{
  "lr_router": 0.000908,
  "n_head": 10,
  "norm_place": "pre"
}
Below are experts of layer 13 (counted from 0) of a mixture-of-experts language model. Rows are named router (the router's row for the expert), down (a neuron's output weights, with its number) and show model dimensions 160-319. Each number is 500 + 25 x the weight over its row's rms, rounded and kept within 0 to 999. Numbers have three digits each.
Before each expert's rows: "raises" lists some tokens whose logits its average output raises strongly, later layers aside. This comes from a sample of Wikipedia text that the model never trained on.

# expert 57
raises: " also", " to", " (", " be", " by"
router:534476478456531519516485447518505501473519488490549469508492481494512519510510480475484482483543486567530476470509477489536481575502461496464559530511423516515505516475470511527486474480513478533530514540539518535480471465489491498531504514480471520520495508511501499508494489482514480526497504502537477487480535515456482508524511532533536505522508489526485525505527460507470489489506512509476470536500534487454527573522518473457495529522495511507518474503531524522528476487480506
down0:495513549456513480503501516510510474493553549470508462493482565484520557499497472510505494476479469502505509529529502505508507471460502511490495486512503487503560455482520488503497495481480499488539492489512534485543514542491491508458546493473503466457501461510544489519453493494513501497524509484535498501489488491530510499492480507530478514504528523446498470505496523505493525530488505522484518464498532498577509478511518547472499478457525517501465503480517550530483517546487477
down1:494491478528535511501485493484529509477500455505458463480497471502447471524475516467486532498494527477478489483507526515477527499440498488496464521474526466509498500511547461518466487540450494497492504534511500480484496486544515484516531480529494488498493509510482497482511542510512541476548482513500501471507487496491525464552471498499444523548454485470504528454532475501501537492500524499494562517493495550476489530535431535550498485453506479491502498516493502517517476455496490
down2:533509480536508501529500529431513555471479490501509501482464496510504507501527493470514503485532537491522480535499513533535483498488551461459524523497484513509467503467424527487477487496523486506462508530469496476525510529523496524511482523502492522502461494506521509521486514513523442542506496515517497519480496525508466522481466498476511550492480559509487528475509531534503480472530498498475472498486477513474513502482527501507478512493485509526478475487521493507465497506492500
down3:506471517512515486531498493502481469505479515516532508517515492526495495532517464511490504481482447516494465472513451520513515527484521487505486489483468507476484487555462511453471495514486537455467498491476471539485491487528450502460497527551497474449474509478529502492483498457491517484524509506492447500499484528492488518484480453458513473511496508551505496489428503492480485521498517516503471481455476506497538465464493478499501520513457523507507502498501494545506472511513534
down4:538510490524512504516492514568503514518522525437511494470460540490467500457477482486508506470522521467527523564507484473473480504502514474466480496489468490435482487531496493493514516514494482489489525490487471484508546548483479514528476512512526549535485498520505474496513552496472504474495494466511497499506478568508454538549485462532500482488496501519548509464529500466522548521472492481489467524481489526486505473491500482447552519505494507532530479487496506547512523487492472
down5:533481492542526475492530540526482478469460470549508505525468558505523475491440489479509531564491492512502515509510489500482557515500503491516483515501480502439491541550505476487510484545497488450470520485524503497509530516482531481470505483499479466493457483486454520487490458463500520470518486525491460450506465487545487500510485516516474535514512507522523487534510499476477489510446543526469505493509498496496504506454485517502476472486507549494513503523500474488567483503512504
down6:482505543466475508503510493496497490476573552522496483497489499514499491509510484521485495497489509504492494542520454501494510527497497487514501505524498538533543496485472517513514464502526492456433505516481441493530477486482494499470494512504522466531449518475539453529480476489524522509515511467508481532520443495485519530470522464452514557534490535515482516517467489493465464484450528495472467502484510487467461496529460452520494503530505535499516531475507542532540490480493542
down7:514466447529515538502546484475508530474514484536534513512514470526521528529488485472533479508454509477480487474502473519502498499551480501494516522493559512525486458430517495497509491516547515453481493523495531482487499500494493512498546483486521548474489511485543540505493487481517514482508538521462492459503498557451509520504501508503485529490503519486491508529493514498528486481505533524491498564527484449543484511495512459492490482462465498519464489495505446472495487510477461
down8:473513483490502526543496508472471500533502547480524509534535507543517459472518505562472491502464491480489491466504493487512502531474467535496509514504503473487499563515466539470504499413459491488485500518442494504520459503461457478546446532482514522485467540503482507504497492484502499517455483514523473480467482479490540519509503509481496464503503452479487494537506519485504520496493462510507498506546440462511483481505570496572473501458503505509489517465493453464522507520501525
down9:496514476472504486475525527468563444499517503456535531483451473526475508453491519490503473496516490519520514522483494509453500466481482480470503483482507480484487492483473492479461509493476506493520484516450489480505497510482515491480521558520480488560521513516526502503494525528488457482503504520501493488482507481561471541528492497509502495504495502517515530516546445474588513505509489483517538506492466504473504502558472522486548454511485506507494447472512503537475536495486473
down10:521485487515527506539480520501528478562487488497452492516479506479489514513461516473509482505538455468504456532511492499456513519516516499455493483499492480471513434482544493521498490500473533527506450467544476522493467526483480508498520477519499463487486468512460487525528531448517514496518475477493448503473540500553527435496523518533493488472500470503498520498522493511514465478473481466504555482501519510496481500485485461539520494540547481541484515489544505464494520479521517
down11:522507507460514505517513511547504503511448485533512477539526477526548495503517516505517480515528498530467495496512488477510479536553540473501499495509513539498512510496479517517524506451506509511511474493508528493465477538512509525484501519492533554507556506472544489469446419502536519496499503475495512453523488486489477517495491515448532515481476462501488506541488542510460489470487493519470490489545483493527503482525515530467517528496477496511539556557512491471466475538484471
down12:480517517504533491520460535507510495551507506541525508500477481481477432494537532469488489476511458456546526518467514495499506467499518502485542541476493454492465452502499543479529520455483492512531499464491504542506504523493499448462483481526507521508526514540505495552507508472473495536485530508547535484492517488492515502518495536496524480563530494514505515543485503441506466482478501531486490474515482482518498498474525472481514494526489434497502500524577505526521494483510559
down13:527503518517478474511492489492456490473530524453561501462495473485500500510487480473485511452525491531535487473520558482519458519531516483509496477465564531514510513463463475539461489519532493490505494529508489528498492506515487500492510492486548525464525520500519476500455525500482489498517493511474564495507481554511480475533462495483510518501499500478508495512496557531478512512523502485469534562454531464516518519485527473468469458518516542487476507492496496454482531497509479
down14:504449491487539472557526553506541465503437497523520464462490488480528499499538496484505456434488480503523482512488543471497495514503513531491514513540519523489478514464476513513509481513462496475504509488500501488530502562519482462503454490509475498542508537491468467475505535492495508481514488509510505519511525488465478475513567477510505518530498450513497519512510522535480512503539534460518532522498486495481514495500497545481488525463515470471490501507498537436524484477498518
down15:523535542486499527470491513511479527492497514519513512498547498544502488491492552522524500511519458457487497494500514487500505449472517500508514515488501530493540525508534525477496535500482465459496472495529527499508532494472531520480483535506517502538477497558465522500503487490507508512534491511485484494454504462530504532474494511529474471507555502467517507524488484505486504513503451512519473486522547509508487464490521460473492486507508494523498481441475440483555469475490516
down16:499492541492519547511528459496507513464490496468528507444501482514473479484481459508490494468474530537513474447488550513498488517484524506496541517524492494476530557516453519522490473457479465515529507456517504524499495470508457472518500503478524533472490492509490550519516490503502532504505517505477477514509505487446487535486496491503543468492490468465506475502454448497447503500486473501483465492523525487450480490502462493510503524474504463510482483493514533500500488509457530
down17:505464473487491532524534496509489451490501515542483492504519499498527486538538522471477558494487516478554530525485518545524458516464519458464490545496495507475530551466502496560517540482478512504523539480455520492458484497481502550509485511472520494549463536514499511542455546521512515505498494520530492483494531522522521500508494515472475492461481502501482494492490518458502503493523485487490480472503508485501507517516464484489474494520462458454499493499460485559501515450486521
down18:503543521482528484447473491495522485488515503489472515461444480493494504503511521508496517456510513487498471499524567469475528494549479490475488476495510453507492460489493520507499503531516523549512523495519513494468499543500498519492494500452517511505499532475477486493484513519537502535517477475526534483507458499510490501505478522517485514463455491530570498451501485466524514475501433483458546500504480525464539467530547501468519490461514463510537505455508504521511471493531490
down19:480506505540491492531476555528532463481540471504511527501480517472510480487481468539511536469483504504529521540501499487501498480444522470498487504490491513475520500538487511511499514492506521491513508495454492438491504510498502524531543472533500481533491473460521506477513476503459544502515488508533448509485495473496499542512525473527504485503473561518478521527531457513569518558470527486512464551514525541511490456486507532487500478493526490491508503502473504478526502501486477
down20:481498508506482473485518449443491508491515495489491464470515485509461466495465486523525534506542492499526465518539540497537508480487517532477483518484476514455453552513458468496508473501501526538495497465518494507517516453537470520521479502513542484500475490530436534512525524497504489453490520526540509561534508502475497513519495495438518470507473500507523519469484511475490481485476502503451516503504506514501479525519520498511496511524496470526493561487531502512471519518515475
down21:570485514576511517498483496536511538491512480499509491484510504496497506510495503496503519506476509488491505531504561532510500497509511501493469498464499466513500458487513498511449497543461508524490493491488480501517541502501492512510525479496474527472495494541516522480490510534481513554496494522489468512550475567478455481533474497521522521515507531512505481522517479482530513502504548472516485521513454524450489499519510515461497506509506444487524493545512520542496444532506467
down22:502502511507523498552521495456489541523509493525514476507521487504516504474467485495487485478508478515488532538515522500516511475523495490453475509515474477503504515477482480479518465493502494458477471526540507486491500564458490553520488524492525496527440481508523517512534454517516513513522493481478540490488509490502484413465499496474504509471489538554510486494481528524471502523454510546493498531492465517542495454503502468511510499514516534486525519485517501459475476482478523
down23:492545491469492436474526489460490478470478496483469513443508455511503537471554483531470465465498457501511504475495465515527513501518466522497462471493521492465460484529505496513523520512530530510464497514500503500538514472489509505509494527555490488496494521507479493528469525506553495530494497534487505536482496499473486501496551465516530479457490480488547472506510478519541546554481483515516518498480493444499481518483504500497523497493499467496515487499537481521458518496507471
down24:463494530511509491554448519475550526503488501510467519486528493517527511508533490505501488492456520469529519502553467498478535508476548505508487448505523530444501491476524476495504515500527463474532501503443467485548483527516494488533496500501513496459495490483511508468537484530502520540518511495534504501468488500445526508510510513524522535544457474482496470466512494516522492525506509452536507525493514538518468488508462513476561523476513528475480513530540533524512516460509515
down25:477519457458535526507491453469496546527485467545482475498522529503490485520465529483508473516466510503491510482509518571508502484538494548458490472504506497493486528493515511500504442429456494498520477509530490524471446541504502532528488509461507493520483505509466510509489454440543500552538458498525486484481494507462492506502504506449494505501454483459456535478481519478505492515515494507529509461509513508522461538467506491527536491501465528502478472512497454462450491525539500
down26:471491507453509469539515536523473536466497460498468514516520462552497445516455514493516505522479547457488539482513495486501534489501495509498538499559515510487496473464521522467484464461496509491510515523504496511474475467481543510502476503471482493506513475524533537538455463477470547456501480515514501533510482497530515481517491487466505497511461469541475520470493472514497518526520473534532515480473520447496481559485473514501493520475494553463518508506481447531496537504528506
down27:519494489508514454474469499508536501498494497490503554496512531505529499516475494525488503506449524493479483544458496500481486485501551472515494463499502489500501488485489470461462475547493472480482499512462530448505489503513477485492481521528471489517491558476494502482494491527503484483564471457490488533531508474536513546495512538510462539494521519537467476471504521498504517493476516488524539541490495486552438505513489452489498521477493518511453525483503539510503549504464525
down28:454531515520494514526483469468474490509514488494487488477508484510495485475498515496538520460501500501559507458479498509466491495493578545483470467526517504445522556496500447523479454511486476521483500528551513493495473486504530526525493475491488492524533486460453469487546550494498502474519484492510507471505518513448473470530520456492517491519516485487463510471510519455522464503479483479459538491481485505544502522521500506495517496499463487518508523501561501532547513531538528
down29:530510516556536498487466475489539501509486508552559531509469527519514494487510472506477497495511467490504509493489461495467429494452508506511475509471498502479474506500477518509530533549482494504475506486479485496487519509502523531564489477528538505500542544523515512461534528502516525464457491528529463528519500487519484475485521505496497474498460494522450472493525524515485486526477495530486535491521498511481525529502540496500485493478470522517527503520510534482461502485484455
down30:477526507543524487495472551528502481526487521494495473527466499499508511575510514484525450512510520525525524514475484513477511478484475474503490462499508510497496497508480547467518503505489523475482511490496478480513520505482571476439480490483519476504556501500494493516521488486462506430468503540473523521537488503542516538505462474464457470550519534520500484551501507501534486463497499524517513490540511489532512484549538503489543551497506482509479537511475470499489471525537498
down31:494493513503531458480489506533482444539516499502512489489476509476440542479557507490535525492477537510520515492509552485488537472496514507499536507494458516489545521479463518508522499527535523475502494507491506534460525509503485519508475477500433515549494468516454496511498524452514512474485493467511509523532499497493527461503498481515499527525529515499503517489568504465487532500512468483484526540460515519488538495533485461509496486486492517493455468515481489472534488523473504

# expert 45
raises: "id", "iz", "ase", "ida", "om", "es"
router:523487461518515507503483509463534490477529512439511471510466483506482541479520488522491484485475479519482510533517475479477499539498493472497501508531500505490523496533504503514540489481511418510472532479514504493468523502514529494502502493496490503476540515507475463521529550522507483501505493539487510540501532494470474501510484560513530465501492550531473467498509503553527524572503522539493503485518438511533502538541524471491484508542458515515531502547465511535548459508491487
down0:503490503480485476467472483512467477510517515499531512514481493502500518461451474443527505483471484536481489466521501519558480505472482460462454454515491483502529507508499527485505436495467502500504514474515545489565487510552474453504515525497509492514486503482486471532502486511471473496539535473473481479484500538539527479510439502487484544480518503465492504505496464496489538515537505505535503560494512489481500492509502493438498398496474525488487532496508556517498489517508427
down1:512479499518500493483555485525463511491511514482496511502509490500508504494504483447526509482542527551490520540497508520494503542489557466466536463509553485513517433473490507509480556481495516515484483494518517501483510523509553493501491499526495505468502503461531560498482484568496518455509480470522505499488525512525501468511478473545503516478492500478516476530478530472542462497491475478482497540480496511470488541522511470501503565494511484517465508498550495483488455543538513
down2:469471481483532473469489518479469498453469500513483503525470494525502518542498486540538500509454498484459469505499491461512523588502481538526516489502455494511488514485566474492508500517540498519494464507423504500538462498511484508508503503507500467505501487502539527505490523461524478477494525486508531509520493477500512571467501487454511500518451518496420485484499473500456525502530513514506522438503515509492513457515520527488535468498502494500537468502476500523524552509488500
down3:482490483492473487464480470497512499487515518461468501526534493528527517475539490522479485532544505515530524543513526500493486498514521497484513538522482498476503521467516485489494498458496471540503471447519479506479522516469517511476520506477556488507521484492489447490579559463461483483588511506486509527506499547517489503497523525485533483500461525484507475460488474499486522508482494536496523493475501519537448512501534514527464484472453487515511531509506528544523478515500478
down4:516515480468492495488488517502484505514485533489480535497499521476515476526474481487505488481480487501486490479497434419507550496551521515467475495467478493497528521471498487505465530507523517462560501518556484515489520487478473498448488534488487516489522488519489487480511519508557513526549481504509526463534505457500501500513493506544514474470530516532497522555503480486463473541496518482499492509543498486455485543505500493493491504452536489494501438493500469475454507491505493
down5:492518491501502512484504448480516518477505513503471492505487544513447488485477496520473517515548477496528462557526469521505423511498506485458483505497484505469478473515540534488492504462494526513514498530461527481481501534510531526442470530501490502471469450505497456500482515541513511467550488468498490558506481493468520490490494521494458460477479512499540500500511530507485547523498471538502469520479508483485504522503502464513505485533462507499500505459520490528440521523505527
down6:519483512488525485502468549478504506517491489493510521512479511482511521484497466501471482532523498486505456450485501471523447481489506463507503510480512527491480491506494481493504546467496468507452521484475526492478505482503526541501541503499477525452490471508488486445497459501501496500537488535474476474506544513529514530525518423475516498499511523545436474502496493528503494567544535516496530520517492548546477463477484498512492534515528514507530484477485515504496500510511488
down7:518475513499523455509465498494531519514457508509468488476534514526499519494505524503485490513476508475486517543540462536467498492569494470485486495485514522504505562586494454496446530518532489478497507510491474484502531488473518517528486530481480523503495506530473487450517514551474491520508494493492521504507532527514481451494553527507456497499483499479462555499437500507497486498486508484535489535500500530563520505466463482494486477456465485489508507520487456520494543484494544
down8:548510481513465491464521514473507492491470525478508478568543480486498500481493491488485596526452459480490531508475467517486495506491489555485484527530477500475505536430490526509493494481489484537526503509456473541487491497512505502516492481556516497492515512472467481494524492492486501508512515517516518491529552507467495483483507537468511489509490486485512480504461542490495481463482474499511496528523547526450514507506482466503418509479482509537508484508495502492495451501506507
down9:493487451506505521512541477517525492521501503548515536506503458531496463478494521477550507490544514519503560474528491496491515522524500530463507517556476504502526522504500524531543489466522471532512489489502475528531500502510532521494490548492526471486479523492492476533513547508469520465452526528525524499514528504491487476495515500466524456487480484472513506500502523499483491484532475525494502514489508467527543520541498509512475524546510488541477509500509488493495478490542514
down10:524482508484533514466493507509503463555496473505502475491494481508474506505498462490500462527512480530574507529483471505488476474458470514503479505488514510529526495485482495529522497526512546490532501508479498473499495517530506497526527523468510496465513474514480483503432515495500476482482519488526484495505466525480566528489500471509508485501487509462564507485502465512534499474513501518500477454509507531499491472524472496478498514499483505475452469517508495475434537507500478
down11:460471505501502503545510509529510475475467472496475476493488506507508483558547473513477495497498509510526499521490576509471474513491480520493533493448478508483518516520467515505503468497506488469532486506495519450496493479528517501492523486507478495493514468525502499498449491493527512493457511480516530523522536457515493479498450519515487502528482500533489451520531501515530495500487516515511507498523478554512504512519504521478502487426485543479491518544504531487513465483469492
down12:463467527519536483567484524528483487465504508513486500465506512483495506504498494497512514508475482489510487510509470539512480476495481500510491538479458514487447516468590457477449451494521501479497488494480512443465544535512476468517457507506502468517526517518521471511497481488502469535478481518536503502524503535479506510518521495518499519496464502534521462485499507501501529497485508583525520500484537501484503487552454565484484476479477488433520511498504523503476554524478489
down13:499479530489538497504509500452475502492484515481451502495500453538481513500511514542505502457489487524477517543514540495537508490511521478491521504519504503487505506619515487540518517547514492492475523487477469492489508502494520454504487556494516497543537506501493503470534504506516448483482497564498532524488494506506493514534503520503477519502476524502481471526496512490523537525499518479496537511512433510533524586472495504512501457525462485481566517504512533515489491499519528
down14:462466501495488495505508436494478495488493511453500506502497486502470473555502511485484488519517530523482464480545515523518523498511473469483476503489500451497514527489500501508486524469467532514458459483473503528501515474514479488526469503476484454525486486496466487500523525470491475465540482427501474532506486518533516482486472468484474494548487487469497477517514489497490494440515494546478470511478544477494524515502479537493448503488522494517511522482563455484453474453478475
down15:483543491463480551498514534530498517531459479473552563485515498509509478503514514480526497504536518506490502521509495541475488525472452477501519495498512477520507485513466505463453519477499487504515502551515548487519533497488503464468499484488535503482499515490558538437503531530509540471531480467515503509511485519532475508515471502498502531490511563503508492480500499514495473552516543469518462523498537479506487451491573484529487492517448470531540487534541523494510498511470527
down16:524526503493520500496512511498541518514500446510491480486449544498561492501483506503534504490526522464515473511507490513489528547528471514490500518489486556472490480489530517508487443467500495512526526529504492559492530517486511534489505542493507587494500524452506537513483489514487457459496479489498510496448512470508500506468488514474519544508450513490507452522482528519492474487524484523501496511485539475516514484526492493544528486541506516528524489501537510518501494522487494
down17:480548484475494495493498513478519493554486539439505511438483510498493514500494491504507475493500496511452455485497530510498468496538522500501490524500484521509493463558540507483537481450443496502498504464466452484483496509502500520482522472491457482497499522498513484504527548485487491458471500543491498492543490542535520476492535525503542450479474525530468458491517456521502489501490488552521460412501465499509489529507526507503532512441495536506481520476477507510503508512489462
down18:510553511481453475499521483485523533488505500517501477503490509529508540505501504502500519484475512497506517480462521526504458535471503490511491466546485542472509509486448460503540498456529536500488508498523510529526480492466542502490535496499452479542506504518484471494523519541490492507489460492553485543516486478489490505518452521476493458513495529517514504507457460542491546527434482511520455478512533515546507486513541494515471512498484471495486491504516519472480540503463507
down19:480513482502476504552541512567503499514457502501508466481486493511530525486422518480502543511516487528505502418518528513484487539508499472466533504524469482518513515502501501506487509460498524471472527501476473479500514485500490463531524504447477505467485502515472560512498480445484510512495516487471454498508541517537509487469504494506466578508518487515509523479485499475503541483499534511531493515485495456491493519509474487489501487511489520512466487474507505471462516460502438
down20:519496518454501519525510477546503482469533505504496543485447455504474516480469474493493483515494457491483488510465499482502480485472512493542478541552467458507469483498542480483547522478486484481453515514513460482529441540521524482516535507494486528515513497519463460510488505471482594513491525507502522465523464470470523472499507494493480513513501500518501475483501481511500486507502548513488505527473539492479512498511434523494532502509487529488530481503474540483464528516495486
down21:474501469491467542475535505520509481515537518515465510499533481545508476456441536458520532497494514501434531430520464528471477484481498527495539491530460494492521517516499516507512524494508474494515469552539510529539497514494531511530517510486511506507504513477534512470489503486494435492504468507496476484512465512494493469509449494484516470457486518517514497493516474496528502475538432496467544454464550463451486505485515478498509445525511551510512484498513501516525512519463462
down22:494499500516495492469492506484503526495481520503502505509468470510501482496487499509532510499498489479482502518503444487494522482509502491569492508476551466480503506507526520531529509507496514481447539482479500514496536512468558471505496494489462501478509519541505551534473510522482528511492506508496463434537449504527495485542517482496516455494563479489511484512442516489509482477496493483469492475507471529531518530532490506494525493520540537470510494440492487469491437490501468
down23:489531490485509510494533529488514507491512501514512511451524499488519521542497496535511506537475513501491479450469465500519518506509479544512516534511498513515476554463545465477452493481499454486506490453487540508535512494490491487540494589495517505508492476465492561549500483463533469489506488527468521504493493496522516531499529497490459472485481529577500510495524489471483477502559519492502475518506496527469485499511498474527439462453513486455466461535485530453464489513472526
down24:525450491503524478520507489518513497505533500492492480482492518494482491475479471476513501484464472473489477507524492472475482536541523479503502489478564492508506509476504531530538496513521583479511472497474479494475512495499485503484520526473490525476480522521500509486535427484499485504515496505513488513473493445530522531559525537470470538519480460464496485535488489542473501502517510510515470487508529524563517466486525485485467520534513518497522489482508470512491519465498531
down25:489509460446549484467539536545446452532491513502511523493510472494511490501512495494464479489497499503522512502457530451484507467434509523501512508504503514511494531447455505548488513490508531472497479484523506495555533426481535535497509509525485510452537466482532500502494468476481542481467503487522500487523512532489551525457536534480487550467471503522522483534502489487500530492493482490496476477497516558490491517492514507460512518497523542497443513479507541546484543495526499
down26:544516530507507519503511467457506487488523466455543510498525505509497502489481442487507497495566501490505495497490528536450515505519483483495479512474522492472514516491497475502483476501514465511493502501509516535462506531522485475530520510439536491481507519536521503476509471453512529464518457502467483454535493521465499556563457501517511490475482485521490507495504508488480459509472480542460446505508499519516509484479497542494476531553515547463502526498505437495505509491499454
down27:520489454462515497457503520521504526474505478491509468505523477441462475493514447482512491500545532524494494494512522490515495558516544508465474527525506517501517506486456507509552545463505484538498425498535517513509507479524479490477497538534507474463482494516502512538490551507498504449510476502474511468485515479542528494496530479509556460475506506502467506491504523489485488500546477492468500478505498470481459490448491504514511484514493523490496474493511486552579456518526500
down28:531521475484485494491535478469475535499485497496489505479479503553478494534533490502512537526512498496482480537511482456514522479506493497529465517468484492510514519498548471519460457513493533443493503516452535511564518456496518541477493514482450536478485534502518499463506516507505470504529478480474533485520457477499468502494509514463481487502509494494481521469500471517560510485469506498509509510464490520517511516534481504484505498446519490551483450513512503506441511495466499
down29:525461508474523473545481491482474503542517505467476550533518441497504485497475468466522471505471467484520527457472553458490527541526470515492547485496526491505502518477498518508466502550523480525529514492518511511492517471533495483511468486465521510494534507522478494460529516449525488509520531518492464491526470466456524524491501469485498517526514520505482517522485470504485490493507537510445480512450540505529510505520512493557468511485474494471543500524505513472504493487523512
down30:508549492479501488500501499524472518513467544544520512494513507497510510512517520471526487488512498485489480488468469515504487512503482539458502466468466464470513486524533481523481505505498552474476476513505564489513532543499493452525510521500480512469509524506496512489530479535514511486488506449492488485455490486488545544553522459514532548531514498457496532465493504469534489478477491468503500540512534475497525464496509512480519505516498486494505499494470525514464581519466518
down31:513500514504510528479512553502509483490543469484524524496500536534473521502509492514529505466482497517459484501494484474475490547487531475506505533476520515476496533482489493491524483503541464505492458453505527499485496494513478474503501501499553491480510499503467489497545532498493449435503509500534487540484519505474501529473483488492474506546499520493442535466469491504514557527505527480488515456513474523539517498520517524499476458494449509512481506500511500518492465491484496